python train.py --n_layer=9 --d_model=256 --n_experts=16 --experts_per_token=1 --d_expert=160 --d_shared_expert=320 --activation="swiglu" --moe_layers=[1, 2, 3, 4, 5, 6, 7, 8] --router_score="softmax" --normalize_top_k=false --routed_scale=4.0 --balance_loss=0.00689 --balance_bias=false --router_cosine_scale=10.0 --router_bias=true --init_std_router=0.0159 --lr_router=0.000618 --vocab_size=16384 --norm="rmsnorm" --norm_eps=1e-06 --tie_embeddings=false --optimizer="adamw" --lr=0.00136 --beta1=0.9 --beta2=0.99 --batch_tokens=[32768, 65536, 98304] --seq_len=1024 --train_tokens=430700000 --steps=6888 --dataset="wikipedia_en"
Below are experts of layer 3 (counted from 0) of a mixture-of-experts language model. Rows are named router (the router's row for the expert), gate (a neuron's input weights, with its number), up (a neuron's input weights, with its number), down (a neuron's output weights, with its number) and show model dimensions 0-255. Each number is 500 + 25 x the weight over its row's rms, rounded and kept within 0 to 999. Numbers have three digits each.
After each expert's rows: a language model's description of what the expert responds to. This comes from a sample of Wikipedia text that the model never trained on.

# expert 9
router:476506480511520496492488522524475488486467489476549506516500543468481471501449518518481494495496511510509483494495532519480452541499519493474477538513455512486491455524492520482476510516476509494519485538487485480505529460501528533537494511482468554492494500510456492539465499471498492541500494520509506480515520509451506510526520511468498548524513479543545528491505545446512528485498503526444476522458479517488490507535528545498504509510464516491500488498493512477471491499494494539504504517474480467529497465580498511520514507454487495534515523557479498504482511504544525486468486497511467491524491470534471485466506544445505522536502526495495519468477483504441534507499503458518512546507471506499561518504468563509477524511540468518490533469489528498465507517487478
gate0:538485499524503506516519504498537491501491483496478461547513531492425504495509500537508495511514493536478522475481496538464503513534515502542509507481535524509512521470509513496526490529537514542510541503482523500485481498527529524506448505503487505478478544480494490518468519510480502497475461486521507510533463538529538466455472493514525490507533531473449532526483508561466438496516511531517492473535513512497495494501520509524550480518433519516471491506508520466481486479451529468456559489479525505492470527485495435536457510490459485478507493473505517514503525523523475516507521446477527472506462493514457534503487482545531486519487525493520504515546504473503477485528507484497502525497512489523472479491547494508506511543496534485525488519507522503535511536542477
up0:515513473486479447502460481536488510508538527493493523493504497523525499465489521507484506532506461505478548491490515463467509536490522472464504536506503496464505468493507480469493537505490500532476573503505499511534477496489530508482487497459500500509506519484484538541483522534537487477549459489492580501530505511547473465442460490505500509503508522469438502473478505536505470496495491517482481518530474527491488535526535496517537517490470472474510525489478492471531499521481452480467513517533538501505517581526544503553491466463497515501521476437480490507497485515512482498496527497480513500505514477494552531497466523541502481464505490528495489525510520464492472500503484535473495460481546493502516518501526511510534486516488488447499492501553498474470508503522483
down0:500535482472521505518454494530505496499520527489548486533519533464483511460501471500443516475449459524505495508483513505503453491504507487474549508521498487496489488516528490499470505482482486511503466507519481482520495501454503566507500468492484547500548534549487523506464526473495453515503484462496549515521506486543476508469513486507513538479513496483504476518485489540507524512526544509473466510447440504513484474526531509468557471497497481494493473504522511481480470464467485490488459485524533515489455499539491474519483486468490528525533517489457507506471488504508482501540454498511514520515471492503523551480482518525504491539511498506544486553483475503495494480490494485470459512532515503502493481496547511505541495498539443457464445543500507500500533478522525
It responds to: Clause connectives, discourse

# expert 15
router:497506506476556536497507501521500472533505511510504451492469483514511547476488451519497472508485471499504544487490494504480507533475518474507509462478462543530531483528498472483485549517521453509466507497478545524513488546505510515505513494483507470497485548524489524491524529513510498476491561522493494527476544509506499511512489548532539488488502498468477510544480537522524536500518502459501454534454464498503534477470518495481476530467445474525521502518505500483557509465488444476515470501491477473491487449501502504441525507503481501544493494462472488488479485504468532506545509527528510550477513499466493508523478503508518473533507470468441517552506540469496471486508526517522530508493476514527491549501503524476507472520523517472463512458485502485497502482491476
gate1:491491480467496475494488478495513506498501485467500518482429523486485528445491506522567503496524480496465474528542496485494520502506500515500501514451488485506528543493518531498496539474534489542494484463507498493484521511494522513453488441541477528547500568483523507530531539506482440485514532532443501503486474450504505499555498461509507492489514468482457534525480495492499455510476490499526482540519505523509501444486455493510518494521491534476478512510472488529476551493498497457501500516523547498484510502511483472489551500509502490507470485514462479476474535473505510465527517489499528531472467460464481511504504455512502539492510510498467512485520524471471527508512505462481543473519521486496454478536450510489483501506486503494514516454467499517531538520501524
up1:495498546501527529494508577457573444543554498495508522480491452462525563524506499524510482466521485503500527527492486538541525506498502491508490515480484525511519481497517532499531503501526486471488497493542494499531482500527480490508501501506506497502508503463518471580528511537521462470484478490489529492535455474494547521478517506499500488459464501476491531492508503514455509458491529492490526542532516471498518524518504496484502492518526476469521502493491448497504460512525471492537491443520488498520505464520483485466468491516523496515443497510527478478493522516478483507529463512500487506498524504503507526475483541526502523502561484508485514438506473493503510482527510521472516496501487461526544550477481491488481482465487459517471463490513455501511500489469547
down1:540504494510488508488496547509547534507501537482531504470456482457503481497465540453519423515533493483503472522502503518514506462530459475492540535517499521524507476505486504542513510478493493475485484511485540524485547504466454492512466491490489511469490507473497479524510457521523517486458510510467532503479475552482504499476534478485500514518522494517479531552493513529482553511515487505542545488462516433515507476542528460507502511497487463481515491474493529442496483496504499514489515476467466499534528496494486496491530539503518481527506483519528487485481488518488476506484516501493516514516511496468514560478464496497443446524484507541514538509495455512495529490504522495468516526497513513436505517481486540531471455509525497514470505474484536506484527553511510
It responds to: Taxonomic and foreign names

# expert 0
router:534465483483485458512462537462513522496551507499493495496508445553496519517519514506531517479471522517483511542515475475520512489460509490453498464449550509521475537487480472486471505507519509509486497507459497490455494503535550468472478499505485444505478567501500511514534519503506515507523512498508494521485519513524477517472540544503475498514521516513520472516481463534505490509482524487464490499505484466482488540474514440490468536513494520515518537503521496538533480499538561488518515526502540557528478464535495503483507473514492508525493526530503542483486496502504512526501510472478510510566466473496540516493453516579480448492488514514513505494494495524494461505492505545508477518499497470474463506456521522476490521490474510487476491518449501523516488479514482
gate3:474494536491515486544475502468478474511548507531494494513481507502525493477478465477504511494511489492529513467531480506519540532494485515480470467522494509482469516499463543543469491501495508502512490501489535489511503536476505525485535437535499534455514508510485517537505506476518465516522471529495491481541519541466529470501496495496483543492526529522481489508509481518481502499467514497520490488490491527478501489518446539507515520481494527516488453523490514494478507485496491496506526528531474475467497474544491495483516535510533513507504478557478480504515527533510524540534473499490520507516488495498486482508454496482465454522471452467449496536529453495470462439544467511553543509473523494478505478513469508576511527530500515523468502514480450473472574464487494
up3:500481519515525503464507510504502527482525519488483487509551469506493527533479484431477518508496492463461477508536480498468471519502512489501479593529503487578514505507524497502484531561471508526501512516524533481511492490490494532491476511483543503494507484506514518493511491470483480490457505508489492492543523498541504463494477492517576537488471528497514502519454489493503510524534455519482510524509504467519512494477470493499498487500479479488487514559491507463487503490495455503469475487513449505473490522508517516516535525506534496484495527496448533485482502500456530466455499466551507484502507443518499504525466544479501524466463488469476497468481504481483496480490538505453527494506494462515503453540484507541512496514500463484495543474523441472477471512516472
down3:511481554513475442540489503507481492502538500500493510506535498449505508430474485474543554522467467471503492520533472528468488506473495470503509464448487502481488519475519497499471501474517516485552508469527495546514491516484500535484505522513483509504474521489502532528502483486499478558519490481511485521493500503444508509504557488496518499491480480508524511546462509474531510447498539498511501517508513548497495503503464479447515473536439441491506501493509492440512493528525488481474523532531507507454475538526518543557512486515517466504500517502531497472500522463482449516479485488516520490531523532490507516487478512511480472524512475484493524542477506480499468437493484490536506482461486498505469470466506502513498529505497464482560485501498533484523495488492516
It responds to: Mid-word name fragments

# expert 4
router:475509508509543534539478481570494487469547485514476479533457508513477526505525503452471474512495496519529503495494486517522496473483492473494468509451526470547529496471528533519489490553450514465528496524502483512505545529509516504528506463551502503516463482468487491469502488456486498480510526478478538502511528545458462493456490524494519473486460488495484518482492513488467503487515502514465510505495469532499486483501460497506500491479451506491438466509521509510464473493478522518536531470466483513479498511448511529490479502505517476498513528501465478524493497465503506481437448499482478479534531523519532492540519460485510512494514472498523523468453488497512482457507469489505539453535470522476457548502498504506485493464496487519524511528471481512483461473484469
gate3:492492532528490492492514516494528509509490470476505487505525518489523486479470501537496511487473482483554521489494504560570489535481464498458510502524492491540513524566536527516508518531464494493507497492497460509495455505467505481465502478500501520503501499524524544510433521508514517517498535499507551517527474470499462505485534528475486503551452509467508559453495482503484499554493495514493554501481471461514542530469488493510500523531530522496484542515528497516482518504473502484492545531502476543536511473473489476476499538490480450484518499491507500485519501534493519481474497498517505511505482468483485461476479474493502457504521518564498517481525499476498502501506489479510490488503492564500457506489509543565540475512499537513524465494496529460557505473478517
up3:503493482509546519519548455544533514533465468477527489525484531499453532498542506471510506534510456489506453511518496499557494509569527455500533546492439510488526506491457473482453483471524542472532490492510504505523515476501502465508469500532495519506514497476471527488532447496487514492497486493498502531480498559504491508472503535483488539488479497471556455527502477440460518472507565497491499489526498494516505528494506449497512495521523510528477514545551489524461510520485512470520544494516503535513517513471503525510477502504495546516526527504496515495533536483514495526526455481442511516481514520516469449498508461497490477492494489533470516517551515512485494507511493492504489450521481539498501478500497520476501501477492480502496468535490494506519503519494516
down3:465514569487458515517494473523530526527514504518506487498506474503476496516472457497490465471494539523494522485484495486486521515464530467472489484490499484516520496481490503516487433491518483504517555519520513509498479503516571508516522475499524480510496547508489514536477503481506529479477507468504543522455473491528466506529532460536499466476491519473497483506528478455524491521478488526467523532498542503528496476513520464462476517483467512516498473505504473501493441521523518501504495494468524529499490508522515552487524513472483489500493464506460510507500516512522451506535548488548467504516531493485508457481497489534513544504507475539506522525555494512492476510518477461518506494517506468549422468524508488511496525503499447544503501529529493507497481483422470
It responds to: Birth dates, places

# expert 3
router:518502524523461495479516454509492476497464490514506542532576519463501480487478464525519507504510518503483503501521511495513484552509525511510469521508513506495504520515492462504548469475496496471500518536530501518494497541487494526508496489481507456548493469481436479488452510519488521536512483433499456461466479491515521492493516471487523474455511519526517521515509460486486527495520438496459528529503564478505498498500495510494530493500517516529545494465505476471493505483515512499479464451522517453508475510518513490534459503497497508498462448506467467518458509498494462480495511521530487518532509522477546472504511518494521509462473519487537506495496532516539478525496464467479509552519544478465502464504470486548522497531484505516513504534504520532451498548510528
gate1:517511508470494468483490516491498509521534501521462512495495476518527508516515466509471505526536540539495510524493541469493547519526494503467498501506516487474522517504492511534492523549544535509514526503505538452532461522500512518482510494523488548471483508550473467532507524501517498538510475492531470497484506521549492516506509482472481479465508541518482490480504516516488507497475512453510534498469504530463483456511490500506531506469537498477516538516511450522484540479552513471547509481500484483529484518467480464497491475431482541485464518501501469511510534525446565536509484517495501451503517502519521488519532492533459486520518497483477487513522480521521450497508520461491531543500542485476487472470492497541462463507503539494490508471560464488508508533483543
up1:495507533544472501504494476518514488463473493501512495509519533488542461502515502524437443501499516526512505493523495526505551497468506494488487506511503522509520468493470518479529516542482518511569554471512535536476457510519499529476505514549477565515462494476499511483505502491547499561504447504499518496532471473497477503493481519499452469531542489499478491491507500528517480528497466530532518470515472519467490504495438519491514497494514495499533525482448495520517453475505520459482457504459481500491494450534546521496486535480528498493486507480477528469519477493498490486521480487483491539471509449525496494509478501492502510465508506553487502461490446494485476512557488473497519523506487510489524487499468529515532437508496539530476517498521478464477464499482495
down1:502509453511470480487498483513484491493471524493500478505515487493562458504471509513500505477496541431491516539515489472470514460527524481523495491488452493511494508491483494455547503481500523521531504505475489532491496506485527530536503470468501518453473473506502478504504467481484539462541495467548495558509507438520495479530503522527504519515529477500474434497499490499488527498503491518501522490483518541506508501520485507518522513476506469464494453542538539504561448516551524477520476505473541491474488514533520516446485512515505489481528533503519530511497531495472512472513479526546495550480523488528460511503521522516530515536521485492503469501501466454492520547525504464488534475520465491500499492513504521522528461459497466512500484446526476501472489506471459
It responds to: Inner word fragments

# expert 12
router:473512511507531533480517530489474481490523498515514451480518460519512511486512485503503521520531523440496478500498488494552508471543475541571488470491513467519505470529455507501544515520513492513510489447487482459495486484519475512450497513495512511472538492511546504501537495501500469512503548477522500500482480507475484541518480485507469516493526500469504483513518483492500528475496509492582481484536524471489546437480478463494528484509495501482496500475512516535436499545512499490495504461520546503493482493445546494472519493501507518523504512505512481522572473526513490523480509461530537464494522516537478485513506508489503493468538483539474531466528499513488537531506484518517494456512509495523467494485533463519518499486525530460510455484551505489534526487479530
gate1:485512507471533508524522487532547551515535478513474500471513495491482473503456464507485496508530515487527503526471465551523505544468478481532510535535537501508531491499520507486554551514502465497485463516488492488513495528445464473484499522474516537480490498530505516512479507491513472504500498480527531461497516480511518475501467511438502546474524502478505528500491550538499463490491507471502486545485520495501513479511464490499499490494515491484556454501483495489454534468488486443490507497461485490517504487485463490512527519514532486508507474498516492470509545446515520509504543533530544558457486494487510489511497472483481489493479508488548499509543456464501530476481506478511459551490502513488494469476523525489446481473515549502516476518508465518519524491464442
up1:492520520491534522506511507539487496501469524454527483499491488516506515505511484488480491513495513499536461467480480524523469502488479520486502543518549495462482476455476489499511522437514523496525515481521548448465526499482477528454499526464466505493490505496490466519501491465509492497519462496499479477504481539480501491511522546513519471498530528484489403529471510490498465512472467507506497508495478495502480485502495493491518476485547480499532491505477485529498468476468539446532524527500520534460488517500471439506526502540541504495499462496522486510490500504483480507541460521479537571514500507488492453486547467529510507502493514517548568528515504524477469488496446463482494492482495478492505517535526497469498508544532540504473512490490474460450519488502516
down1:470485514518476556537480514478493467500487527488505485475512526553428496515511476487467516516473565500474509508488550472526499505514518527504524501504551514505489504499546545530479477499518527465516513495500512496436469515476455506479479546476466506479479505488468509523488499495504466496533475493530558501437492491535517493479485483531511465491543508467509467506464544517493500516536494492503530483521520507514458498564442509524475481490523497528505544481501510442463486524477491511534493438477510517522454492481474483477513500522480491518493500514500489507525504529507451497522504472477482547490543507492533511546471466503491485521479514507509467510492487464510485499473474533521481496509484505475497501473509504486501511468509501544497540498558535511509490507539520
It responds to: Section heading markers